Weights of a small mixture-of-experts language model, trained from scratch on English Wikipedia: 44.7M parameters, 1 pick a token.
Below are experts of layer 5 (counted from 0) of a mixture-of-experts language model. Rows are named router (the router's row for the expert) and show model dimensions 240-279. Each number is 500 + 40 x the weight over its row's rms, rounded and kept within 0 to 999. Numbers have three digits each.
After each expert's rows: a language model's description of what the expert responds to; "raises" lists some tokens whose logits its average output raises strongly, later layers aside. This comes from a sample of Wikipedia text that the model never trained on.

# expert 15
router:433426509518521507470587530503532488492545466467466547515515486519475545487502465444445504582529582547483547523544512448
Description: Line breaks and pipe characters that end table rows and headers, separator rows like |---|---|, and section marks such as == and ===.
raises: "\n", ".", "1", "2", "'s", " "

# expert 1
router:511510495553470547528469486470564478465485500507509538565476494581454485446476510455579489469517456522474484529501483542
Description: Inner pieces of foreign names and rare words, like gaff-er, Gu-th-rie, V-ah-agn; also nouns of time and residence such as years, months, died, moved.
raises: " and", ",", " ", ".", " (", "\n"

# expert 9
router:527416553492487506587460524496526448505558506482541510465501442526556509521535462498500462585543524522411552470524487479
Description: Al or al starting names and Latin words, like Alberta, al-Saffah, albiceps; also endings -ian, -ic and words like natural, Arab, National.
raises: " and", "-", ",", ".", " ", "\n"

# expert 12
router:429485541533449512464578449428528520523501502472436525564463478515438449460490505494501538535499580509460464523513446537
Description: Field labels and tokens in infobox-style lists and election tables, such as "PubChem CID", "- • Total:", "| Party", JP, middle dots.
raises: ".", ",", " and", "-", " ", " ("

# expert 7
router:542479487498541524501493511470511510553509515567493542525490460539544525526476459513433539466550547485501590574478488483
Description: Nouns or endings naming a person's job or role in biographies, such as politician, player, head coach, professor, cycl-ist.
raises: " and", ",", ".", " to", " in", " "

# expert 8
router:501424474550471487459478464574534503498550515515429560571503517501515476397550535484495482532506511567441521512500477514
Description: Decimal points, digit chunks and pipe separators inside numeric tables, coordinates and scores, such as "76.4065°W", "| 12 |", "Sep 2024".
raises: " |", ".", ",", " | ", " ", " and"

# expert 6
router:463523503488518490503500470506542480537541544562409486595511505527514486538512563437556589442547558579515463509497507489
Description: Month names, commas and "in" that come right before a day or year number in dates, such as "20 March 1882", "May 22, 1998".
raises: "2", "1", "3", "7", "4", "20"

# expert 11
router:450518463533501509543478513491498523422564516584470531537555469534496512477498559445545479510512485531496472542439475548
Description: Numerals in tables, coordinates, dates, scores and vote counts, especially leading digits such as 1, 2, 33, 15.
raises: ".", ",", "/", "-", "\n"

# expert 3
router:477492508528482482564596519436517472538549477508473588590500540457545485547535473457507496542496531505516544496518473452
Description: The article an and capital or lowercase M starting a word, like a m-ismatch, ==M-edia, an-ecdotal; also short phrases such as the first.
raises: " ", " in", " end", "-", " and", " A"

# expert 0
router:488486456516531588592576529507542483500553504489519514503576472518493476537513446476517508467483489517483439561548545467
Description: Single-letter or short word-initial pieces, mostly lowercase w, b, g, p, c, starting a new word, such as w(andering), gar(age), "for a".
raises: "a", "i", "in", " ", "o", "u"

# expert 14
router:474544468536542529450548540506497497553520589519456504495591431510504464545582429492520484506558489516471542505445540544
Description: Inner pieces of non-English surnames and place names, often Germanic, Nordic or Slavic, with umlauts or j, k, z, such as Kjærnes, Körber, Fürstová.
raises: ".", " and", " ", ",", "\n", "-"

# expert 2
router:514511504538531459530504531540501442506493432590457564542510490505522501434518507542526565512508495529543510598528476520
Description: Words inside or naming films, albums, songs, books and shows, such as album, Movie, Love, or "the Broadway play".
raises: " ", ",", " (", " and", "."

# expert 13
router:471469437512503460533514552479496463540484526469519535471591514526547520511557481436436470498553439510420520567525555575
Description: Word-start pieces se or Se after is, are or were, as in se-ated, se-aled, Swan-se-a; also people, those, we, many.
raises: " ", ".", ",", " in", " and", "\n"